From a checkpoint of a small mixture-of-experts model trained on Wikipedia: a sigmoid router, 491M tokens.
Below are experts of layer 6 (counted from 0) of a mixture-of-experts language model. Rows are named router (the router's row for the expert), up (a neuron's input weights, with its number) and show model dimensions 0-159. Each number is 128 + 32 x the weight over its row's rms, rounded and kept within 0 to 255. Numbers have three digits each.
Before each expert's rows: a language model's description of what the expert responds to. This comes from a sample of Wikipedia text that the model never trained on.

# expert 17
It responds to: W and table cells. Word-initial W or w pieces (Wrestling, Westphalia, wing, wages), and W/L/D result entries and cells in sports tables.
router:128149138096153088096159103170135129158130190101191174186101140098094117127120091052159107134120104093098146166134093116119135124093164170105091140091085071081127100147123105162150163195083097154146101117148116196115142112120080166131091125083171070159183197152159116132166102152101146091108131153153133116180112238124165103118150138101148147127096150058128114132126164148064144114097122160098106168132162125151130152163098152067065105120138162148134108111104083142146134128131078
up0:133089124151134142115089148136082098149088140108153054135159139147063131151146121111154100125168158163140131155162108070140139124121084141113112105090172111100199111154124101133090178167110138093072161120054144146102124139125180134142075149138153081139113078132196128193180130127082101119099053156155143096100133147144080105118198151154054141104108110119131210133143133091140107134143096135184143149157114169151089086119155173101130081136088165179181170156125124113115086126064115
up1:109132112113075101149095139111115080104120206157087140144140137162090149143084128085117118097163122132124154125197137116131156119127117107116148086069154112109123111103142089184120144198114152125151129138091183231081081094137097136080087135104087152159122109175135118101142110152108083132160158170151115138188084159160139172119121142120111124110135104111145155116086105146189124155033145081139152126144099201132101110108061131110142089164089155098133197133130154218174159145115124
up2:119093108120096148122189098137094118118084153152191134120139141098093097151106167178197157110145085088135124146136111142084109071108169129115098137154139163137130076095116120193119146114193080136082101141187151152195180129155172129130133154126177099070117148123141150063111095109109097137103148198061108145139088164087102074107134135175132151086126156151093107140095143089095022169084170153128137166140148149126124155087154172125090146099101128115160137148078086102138142100113088
up3:170076082146165136146087095116108207144122097127099077082122102144145165110149128138121121126095088117108141092170158157087183093175122101101128124165140096176082105087118129105150119181138124141176129177132106098162149139105118095110135196134126075163110139139123110080159132088126079159130163159101152089116149164107131105104090203047121129168120168124127114119108154107082147157160160152107067063145033188129096102122101122171198120133110146197138142146162156146122117119113183
up4:167159161164147130144107137143142119087133097122168122210152113079146114117116131154145088123091064134116153110181122122157116185146147180169153104126075077143139118195113124141123120129113133082116134099114099139098126114144082133116123167104019104190168123119122079062089060132068124149130125142155177119160107215116167130178114178108092192158086148108141133109163134139128180126154165134114131067130118164210095082102101095148147102139153114147083124150129124130089090120092162
up5:128089185149139110130140129073096147111110118123116141095088129136170119102120114124104142152146132127062177109123097204146171100117152168120153165103180161088121114134141077174094105095044165146144134070102139151082122127174133096156097116125153116133162193154119156117120070148106118121131138128124173145145040156124102085166151123092121159097112166124145159155197016150166184142134143082144077155122198132174116170085163180139097134121113152087068107121138107136093155132140137
up6:164133097121154178085062111080179100105068114080118117162142124107085130164120144107146145130109053143125120128173064105177158056116068152145115077124077124118138133160122118189134167124102132114095131144140108141158127082118084125125117148141171164169157102115162124111197172180095137070129082140102060136127135208213152172148149096155136072127141129153147109101140143129172100111111167115099150176077119111078117125197134191135082099130108125109120098153109134113143152090143119
up7:137124055132123194119158161120082135140132156131129143158081070088112115110089161129144117112138156092110129150101122118152148135121128136139179155177110118151122132132114106108141158107153125153100127083095184172079152109077142105176096080105122106115164171149141103142167190164145087114115081084188150162101076165181142151100089194087117109135130146094080139081144181072182101106152108118168155115159112088160099117060120099083138142181145189110085028125133141165156073111155142
up8:142174081135117119123124157166173152123063135083131122120120212061069133110088138030143145094150125156162136065155209102117169131159132164101155124093105128115140056167130076143103131150147143111159128135147143140083090160098086090113159153146130121174134036113179109142110115182124112144112128110073109142142174150098181161156181212154128129150137136091127147114152147119079124169134104131104112058128135143162140150189105137141136129141116132156084124139095125184123093152105090
up9:160191156095120112126090125110173134151088124152116181154065106120117114131152066157124126127107118106204112128089131168086150113134116112088097139098100181126113170125178121116118158128121138134160127134166153107089044154156071112102087120157127097091105160169123150080141107136192171148131250125144151190061121093074125135141118157131113138098146093077104126104143109157059074133085117158112052129130184146147156115124122136148161108133126105165097080150176085083159138144148140
up10:133141128140101152154062150145101123086199133148089098132142133122114106139151098086142144130152097195133167171131155087117124094136147138067116112076139123112110140131133154121113060147126139118149134171088167136158108116167119097166126131106126117129142027073146154141149130020136147162166178199086075129120165162126080156076137124135108069116117127159114209138176128140151174150119105124122110118105129107040119145129088192142141136100132166086141192176101141168129130182139083
up11:088112198131179124136130103079113098153182180163121144127121143152205086100091042121108108108142097102112136129171169099088146129117107181149160088104183119132111098174124156201120049184127127060089106166138173175149119096140131149156138156133112091153166115117177159068150161080109129104145101160157110114133111174128092147090135166139137095183096095159143071111189133124090112125153102107120153110168131160091078116134137144136141060084150102096088087123108115115160162155097123
up12:089156157117138091119145097147150125120175156160127123127090104150137070114115094041095152148122177125099107177108154099117106105099212171100177151091105132102200150144141110117175139150131118065157116136170153214101152235171037096141130115113166173108130103062130171148125091120153131155134135091117115130090089138178145142156126151131118163107127098101160153126123170128101124147155144150070135085155143162135107115113104105081092116156136126124161102118094177119183096057127106
up13:147183081107101108188132094112115138162153119144147129148106110098089067138152087104157146137153104178157073139134109068106136136173186125148098193109175074075141100160103069195083119122163074135164055108148113110117115170091133071175158160128173131107120134178095139123160105159119174073069118094146119190104183099146134153122153128167146144166090121092137115141156140156136154163141115085132134181119154149117107134075117130098113069129213105143111138070115092149134137114079128
up14:143132104122135117163151133101110104143144178116186121146126137084130144135132066137121125163127123094064161094130073125153152204104102148160134167121176111118102127160164116137097151083139096129134128130161057152121119036137191110088130135139069135096134171126146103205189123137138112085114128099232142091141118171125120210110159125102222127092130134110171085171151098170135136101118103119132171128136116090089147167075111120102074132127123133086144070123112165086098157137093162
up15:161202117081116087135101145107130161090099104123147151091150174123155117127158084090167120115153113149075155100136110106128128109113101113089156154096104087230095110156147123174128121123092076159176102192120119148121131120105215146116140160122112114171169046099106085155158136135192142123102151090112066064093192087113140201091155102101119098210115105152083145127120161132079157102137119150168186161143122115131089079127125119155121142087106156115143130126124125089141104115090170
up16:205100083107114142131076165134148131140134152081058073097133064140129156124120167129173111136061107118131106130135136172144180112135139076082141153116161095159080100105126102098160196228090121144102158118104120144137083151141148141179125169138163136136103157101150148099141152163107150113100153065090197173122098112091165121104057137126113096124155123183077189090147123163122149076142112151154129106129103110128053074157120147145164131141118134127141137164173169120081149172080126
up17:138118122162088092128155119137096132137148088144204143154100116087156084117138152098139164136210069108126133147130145065140093154114139167104156143121096121145113061105090146094130148073159124141129154141102106203124088088077180165108107122135143118097120204163131112135186147121106080086140145075163167079151111183146163150143127120129084140142108170134155134130117166099115129084129095140127175146165115107157053148117124104073127082098196105144195165153046143184143139109072138
up18:156179059106096098115089120179149113141178160117192112145143073170139155132144189101206115109132078103144117121063106153107122163153081080134145057119151183152154116092127090123148165139136132109163153105141097141167102095116202113174150150098131138121103193186155146130158175149149108146092083081131107182106168176123106147147099034121093138158066138109094086150126124062122075136138151074101145114140113162127092113156128085120107127148175141150136168143157131109103108141152106
up19:149152144152140140109162074119092122106174147148102107116070110108121105093120091096154065133147115116130123111139106077176096127076155143110124170153149092156095111159170143099087073174120095148082157093079163124121171184072123136143125104119117197099172126060130115107141149094166179107157102181168122088183052129112134130190184094120084101172140118141132125117188171081149189156097083193153104090144132089094105191103118108140112135138116159123132126151093175119146147183129084
up20:118184184048144141179160139147129162129099136092122157210162167149115146156082141152118108100085152120106095150143082160161152146102087095101139131099135159146099112117106125164120146134072086157122105116092127127115090101077131107204129158131093180104185137077118096133125188132137120137089129093123100137129192143146115117107087098038135126141087090155117191143171120147108211100139108111067150188104138161078065123148126155125125148086100165115175095129119142209136106121116145
up21:145151131128107158157175138124182153168110149155125087106114154140083136140105126124072152139149205117161181137182177082168130138147126139128131167116199150037111127147079098107162158151171124084116106126107122180058155139135077145168088119097116158166108133130140157078119149126067113163111137118130139126149082132093110064160126210166133146081140121134134183098087084110149098156142157116114115074105144090137162111106125146117089109119186093152170073148103106113174169043077129
up22:153138127042147132136113214163065187081094132137116131097120093152134125113126132120142077106118162084134135143158122137173110114067158124113144143104153143101119130165143143093149144120196060086100150125171182169193114158147098178127048135121071168145172120134102115115146087102096091150122186171157088070160096164118136041147133141101116124089078074114177142077142154102085123128136129121166145161124167138152203117127090085125139138136121112115180118159164146142146122101097106
up23:170099150093150119127166185088165121166153144124129159112060152105074137145104165048175156164091145147096120146134151094110143126080134100116055137156097092127106141174134075087178181135115155170086124172179103240150108104153104164153126146098133113150133080132074135141128106122113136118096124089159131067120126167118188124122100127109126136089048103119111117121105169162126182072149150115157138112089094168118082075129111121105106124151131137165168117102186144147168149103155189
up24:173134168108144142099148127167151112122175142107060110106158121111094171143144100107151172155082134071136169126140196093071112080161112159123111172103108190125116157161137128145120083171113104183161092050105167145166126119114146181110146112120122114102108115106162176119100154152120158148149099130124084135159133101080149089124168159143086110163148126050114136116103102191107091115145111127139052150137153118170121028128107123069123139125110191107097059137157166179125188098111162
up25:097071166157085143110151125136177091122107161106144154184086116107124113102134146032117120150109111120144091120128139097129158101149187165117112147123150130085139116158098106184132146131160099140181104130121084083053140114125148166113082117146145111131101214111122160101189087146145168152133153146112137142126106088095131111150171121207157181156083168088138077117104081131105127155095177135079076127157172049154090185123160122060108139124164166145078150151103071106165126104131124
up26:099110190104170098095157073127210109133182136116222078114125139113136103150104112177074082103154108087095119123174104127121144082150131163097144170064139159100153098158140133151134126173122084130161130122105132129183080122097121120173093153105115099135183185195154133077164058193128123161153092137179143130175107162137136125139101091159111160121089137083148116160116070121095092160102126081110124170162114163174096149134085161132103146141120097068124175137096117165154118112158110
up27:176107146160103153097116134201098103132126151160104139114124103136098114144170137143172112159164140135169136153107183101154145175094153097102132153194180112147111097135092120176135138155160129158134108110161120094073171084094190143177146139136143087088116183174090108102156181100107133131090175179083155107135126211054168133132122114167173093127153130107104095101087123152097110115133098117113106064137140085061166114072132142084122098101134144087059123141169101109162123090179066
up28:134134166147153157148156127152091168158142113125142170126138121099116203087118156112135118131129138132100099165092157111124130109105118123087127133115107146186122125157077153162128170167124177147092120061062152121110122103102129106080136130089113110171127125145202101078111075144190098103083166126118104146226161164128162090094025105130134122158155150097140178139154128158170129107162132120147131051134138146070010125136130143160143143126105173086101111164173080159109168128124135
up29:214164141070097135078092118168127137124112187156146182160088117116107186127131076073132094105162180158177157159134172077135185131100125129158155082137128109094111122168095111154143113146140078084067140140189154115102107124141100178106099097110136187116108121116179163144147160084117125208067131159164124130148078164161132169112097146097117109091110107131123152085133134141054125137154102144180082151189092161124105133105104130095161111127139114157107094079156090145168095140107080
up30:130139136122143114122132095125164143156136160143157118148145153153083092200148181090148181124120051124188133149177082094094136165140054122139123123130108085110158118118131139177081131171103153099174096103159082150118079162087135157151076155086147066081109130188184094089163129088086136126095086165098103100152113104163102122086127060159122128092128168100121127140117186139166111094104092190088080179204173111150117127122117153073086151127171153108105124142094130129111122086154140
up31:060117069132121118111152085103137082131119080099178106107162172145069041172121125133165104101122121116118144125114199101102100154106126182125071175094095061099090101173142146080184132118146152143131067151124139169094119128114130114125155120150159105150205137186156133143197158220135181170118119087149086166129173157162188093141112117123107189104100141103114091122147106132145138098106101116109132156149094156127134140138150066102129087133166157142121142138149135113106128056135089

# expert 61
It responds to: Table cell pipes. Pipe separators between cells in wiki tables of election results, reviews and sports stats, plus semicolons and closing parentheses.
router:153142070083121093110147127151134155118083124109150191159147144203141129121168081093137069185113198083120158132146089142121090152087137189085152099157090095072144151135107108117197179154130176127096138138137133141117138135138121143151081118079193089138127161157120074144140114114071153101118137168102184109160150140115125122146169128129188141145114193066173115087155123131108127149114099107136168167122144125168066101131049144084094122084157149129103126102139072122151151146139043
up0:173184152138170141110131151136089120125079119157089139131117113069104109070133122102144160060167096107163138121138128112154120124102158143203102136144093041131133087160122126128132106165120114156113167106115152124218160140128123093154117148103221099167135110131178084143148111109164087099137136150129151127136142130120178153114094055104159095172150152118139168118180150180073153121051060145164096091162076129137129158126096157142141159067125164076137091130142067125137129061152134
up1:139132165200132082142156085135084116097178151102175128093192162141165158178123058081128106091233151114103103104146159087167130126109111147101117135099094121171131059120120153167149114121106108111140127113084196180200157167136144163113137113124114120114153105134118060122166157126134087122120106123120077118116089134156146101135139155126149081133122132153122177148190053105100182120197110137115139172135110134141114127112156144122205120111090141141080083131070088116151138080131175
up2:126081186125141116124133120137160111078156141124089120093090133154106147138155133077136150124155112070111194112128066123166127054103147121085193107079118188104151050124100086122183129138120131100150148160117091169119097117155139146163146185128188115130169106125110115108159095159077118184140207107125093185111122117098140103090143150132178143165118159089133180169111147093134142104170171134085154168176105138106138114160161160142073157131127191108079099126112144116158104132112032
up3:131108181094165108140101163178192210158115154087150102061135153045139137112127175150109104129107083135139129096181169158210155175105119097140134136108122196080156180091159111166116108137155084143194100085106093090167136131123106146110129084106121119147181097162126070154136172123100127118123157140091138083154179122109154095077161109053111096131121173120130126064122084140070142142146096108130057103111176147125106147143101153166111098104075141129152141117170121128127125137115121
up4:142148150095151164137095134129111153106127142122144194100073145107098198102113066139150093134141179112150169117162143094158150174053118134136139101126168137122125155171064144128162108171183097103138105130166154165107136142136092107142136124108137143114131167110141115077201069058169132155121136162182084091116141133142164102103125103063155059144118074101155109088120097152120182161148106094147082117102099125080163161166120139119169144179101147057102089082178098135209122123136102
up5:142167138155111148140133109157156110111125142107085085152071175099193113150105140161090085123112129107153097122136093118099147103150131166148160139111128116077081119109194146126103111170146066183122136150110107114114112044098165118133207152112161037136142098128092122127110122130134155122131125125094113111143158108109161112190183153145154156156190192111158152125032160088098057120112146170133110114183139118164113171132138121112103141107110141037166139144104057193116149119104106
up6:140153116147145108132184180115077161097129127156126205168130168126122139145079093143180119139082110188123084141085101094063119147172068128082052166136111121161115167118104092080137131143145119199126110156115188140095121083194166169100170104112147101108145174139170131095207104097182170086120127080141114126183086160086095095111147120108146132126136117150086103085123124195114105128126114122164159096145067122108133090099113154150163137110144123093089098152100112149136193120096108
up7:152130183130214085205105129163136157126153123121140111174140128087154149114168065108098157138074135067155136117145099092109149131111095145105137118103123153098092127205118108195104122123111126129184105115143236105083183102126110106165106158130141129167137147108101063081137114126129126114098110180115135156122169138052165086151141159096184117108125127129125132072130111133119183157153111115110130142135103118111188131191192106172096114191104104127118084096105144191104141103083145
up8:146173150096113140095143127164134133115139136092158151146049118190145096113061162136104046115117112093085153144153165126169129131025137101119158146095144132082136156132135142127113116161104089127150151125104176120113111132116123166203157075113104151186156139146130111107154061093059103115120128107158136127143129202162163078164162062080129100089162055084171132072141118112143103133102152121153168124081115153140156170143069138138086132116118126167143112149179106133147113059158157
up9:090141138134158129113133100140189138088153155069125131133120172142129125115132086060157120111099087130150132048208103073134152155101061166125128131096119122146117111156112081095149108177132104194178130105160131204130142093140089143156111136074117103202206142103077138156159089163115133152083160113145129118136161200124168120153113101077159111163148140121148173127119117132072133147117111099087098100147072096131173149140146198164106177099160147060137109122069129105121162103117108
up10:188074057187113147152125159128125077093063133157172115143136102082129126115102116120117087123165108153080133154133092132066116107137157127095139076125133131088113143171155106098121136142074101171122088186062186176123207126084121108177045166121125092111119167150174137130121124156105164124127142163144198213162071096117160142155113094121118155100156163179131086130137122086136125120084117089109139124095112082090192137114141136116195136166143171148130158148141125098136132134114160
up11:142127077154125070103113070125156123122092161143142105117137124142162177167200162138069097155115051145115207115168099058099136101118160142150112121081100183123092133113083098143153123113154117139112078150153098160177168107108129098142084170074151173181133107145130153129101107121112166135137073115158146165134120124161062149110154037116137154136121157102172109146135154189127081139113095121087111078135144176121157165103105171183136141168139170081175145100085144096120116181134164
up12:155223129112159153081211189098152127126105123088188111136147136109135089147120076094110061136137133062121119125116179178126120128066130140112163170135101129201096116144164154134104121142162126136142136144129141092143127086131148138112088143114088100111126126150160130102176124075176110149146131129135091127164171172112194121135134114098142117104093055044093142086192165138069193129129098166104167121126123125169149125132112128163055126126091118178120094132117119134119152041105110
up13:091087162150149138117153071118099114103193143111122155187086139142161191092167145118087123126129100116113168112137186082131137076067127141145131107130119119108118146145127076081111108073193102144081145144154147099126086113162130107142123161136129094182126131170067129097165066142085137181113141124144155128124117125126170120034072095136110109116158158101115148133153138133112205135112216146137144113149066078184105151122074147229112149126170162131155126113088094117118123149108162
up14:149122150183183191171155150148150174082085148099095129182129141096063086101157142128163158124135110078077134138121100095128115145069122150086082150115138141137114078089115110061115105079149141147147123124100206108096145108125148173173126162117118082102101136128140061104183088122167144113109138132082174101135170141158167111066124135083126131119151118138080150143105126158101147116130154163138124116197095084161164137134178150165042148108126139116126133108122132178139194126117026
up15:114185090172134119115085149064118116153119105130134127167187153162128113088109098146120085104102161103140140130101117113114145205090138189162084091157148206143092130093104124119132083198137172129156093186075143144139128102091078172148128114125132105129122141071161191125187109173116141164132098150139108089114106177062139112102148142129090141142148136128159119104144091110099145114114207117115120149138074102170113136150145148121058131165178206091132129102087191169086137167177107
up16:106114120116127086121198171098130166071141145074119138144118136143147121089155135106168085149062066103110121064149105131163152158104098127078116108112135125049093122108088142109183088144137096156176120071139127131097094095193069132189091168090093091169172141115118125143184055149131118098097144139167130152165151157135123119155158176111164091139166115131130150158150126195087151154124108090062175167159091132108155157164149150128160141084150135089186105097110110171153167098151148
up17:176122117089140095119077091172059092156112103171090150083106132132148063140114174149124136134167106122134132100120158164113083109108130130058127134087133099118097154140156113186085148130110153105078146085084098164160167184120133123113107135138210083162112085135110092118073144091096073119160138110125123120135178143149089136229114137173190107132076171110132119136163148122126177124096054147204106142113104153134098095121098119127144116147138095121196155121097049136158137133163148
up18:141133085157068163101132135113153107154121114132145139110144085233161124139096152115154102139041151107163190099131142109117134172051126139125116129090148109128124143236104144126155111116124155112153113136214104187126113152144130168143101054099087161164122135063139131100144094102145183110123140119173149123095113174111197102190111103133175102098175101121164114082139131103112115182124131147132172138128139127138147161113093098114086126168088124103147122028114157113113163109135111
up19:068110119113097170137088112050102132128108096087037155165111153145072139148199123140122115164109131157174158125122140115171140165141152158134140131083164116056119147088073117121141113197189154142121102107141075135094138118162121135120089157112142162106131086158087076126173085134166122145145135136127126110152130162144159078077154125128177094166144121127109116163069136125158223131150116113187118131097127095083151140116133168149121130093110176072110123115155148179140143133173025
up20:124151113174134128111113097161143154072154151058110087148136149089105133096123093106143098109119119112144154106155128070136157161127092171116107167108127120086130129171071118093141091169121086184168166108136153207139130089121125140147112173066114102158200161114049119113189057150128096154085146098163100122208144155075123101141139112079188075169156125116134186161120113177081156179065138125097136146142096140110131162154109179153112160115120135086145098105095112128121168102079128
up21:102130123134118092130089098171132182127120122079079157103094141098146136109230098053189051093121160159144143145132107106137157129173106132172113142126076121128144144196107082168192163099109103151122126116189145128143072137148167152074089092131111139160150100133103117112168111176103114153137155117159159120128136128120187138057141121075152088142109061124071182177121164121109142137163086088111161122142092092111085080110080148095143160074128120098151103111183112136155149132138081
up22:116086133166129162148109123115122136040135145103051142094063117111099122094205097087104077114111117118117168130110104101085122103073077166162093156177126077146103108151131158111116105135169122164123099095131125117083107106165178241099148130115124132181139156130122113098169109138190174115115151141119082146128159127105160089129117123115152076162178142154141119161078109084108142123111161132162186101160106121161106119146138169185119142087090129092167148120112143098175185152089051
up23:091136096052113134187065074075160173129142133140097183159107134161142148154144110134116094108072092134134141114133106150163168177144138117088098175132167149061121157156117101122112134177165129168141141086133177122152155166148073098158094151097081065112168145184097113073091060172099061121113120099140098184165138116164150118073152073132126133098145134127143131102073135101122143160185152116107131123108118097165147115077119128164127133068165157139161103114158080114121123153202167
up24:130156156123074090114127109159113120114236128086124106115129112142159149122067131116091146091153104109152127119116149130112179085127098124088155139105136123112148128169161075108193111154136098105112166134132183143198137131155104105130094166108184159141149116100152050075161101149142095148123127111135173158162190116058195162129109116127108154073101174093088112083172141150132155155174150113076126075105073148180126156083090111090160159154139137133187134102063100173121123175130164
up25:149123150110128115185129195182112052081116144120160177100119174074137165136105089108137127118085168150179101133133080103168132155186079141034104143175146132155098149133072185099134136134171134122160158090149151149123121113144160108125143073151129113127145094144103113111193103111161093121091141064159114132136113101228084088144122144134186084119086117086139102162141132160111103169136143080137190159126114164147081111081133113141110138105177093083104147129157142137106156063102105
up26:124086135238148177136047147058120094136105130140107134142178165152149120107122128119150103173087159127115068092186085067110139152144167171056091065128137134113113114161073100099067118154110135109149114098065096131127180117139112137199131089130106161103126170137161156091125110171156174163150094084122086118087054138125095136138149101140104121129096141145177099164142092122105110172174120125096128125116138120125125144131186156138120152116173099086119156056138170104139105112165130
up27:147175126101105162142111140127078123116113110146052169142127135068128145132118066057194108129157146136184124107170061091117118094168066175143094130118126086098135087106089121094137139115119148128094164161124174100170130085129144154157105129125089158082121095140118150164148165115221129138101164125153119079128141156134169156083144187143156138143106150123079103119141157137139107096066106106094131187112094154167122120133180143107137140114238109100079095189126118159118136075070112
up28:099182182114110110183122082101091108132156151076134159055121213090102226155089117074127177144132149074142107097187144134122174101133060147145103138160095130110084093107097123063183125133113105169144149148192091132149089122162145108142106106127125135116134131161112127150137159170192080145077134130114087118138119137148161142146167134110146085147069104093130110139131145115149114142178092098085138172105141174098168105164124161110112168110126096099079111118142132100045119174094107
up29:120124156131156152098160106125197142120139119097124108120095135153094129116154152110104156169134107107075138102131136108113146130077124108116120138121096128126147026132116123171102125184118062111122096150122103145145197127163133119158133123131179110157146182124071039105149131136174161123103122077113198111115172101095142191159161146078179089177148154107124108114087131092148144155152104121105144190147143083065192138177173144155098124167096117108088104099061164201146141106052122
up30:159120140151143109136135159161171182134191123089191173155121139135124141102145114156084151150141171095106118122196171156078133128018152113136172136113134101136154136145160110098150138072093132166134125099132168167145089162178062122137114140109155105138159178144074085161062145167154138161138109137125130166153101106075080145122085177094173151175136159167132122093141165094148082098143134143073105100103114049097115127135075127190061153088103102096172122154114142127128114078110124
up31:122198079126125158158164149116088118099122124181135161090142139152124097144134112170097127133068193157181129137124098148100127139130146167122146092087166101127118101107079146038099158184137157110131078099151117076111136144140143207140000105110133185149143111101096177124149155089077142177133137153166142134113130128147097074183098139127141103120125101149190150116109102141136173135175114140114225139103130101128123122113088137098192090084194122122123141129142094125137109157103137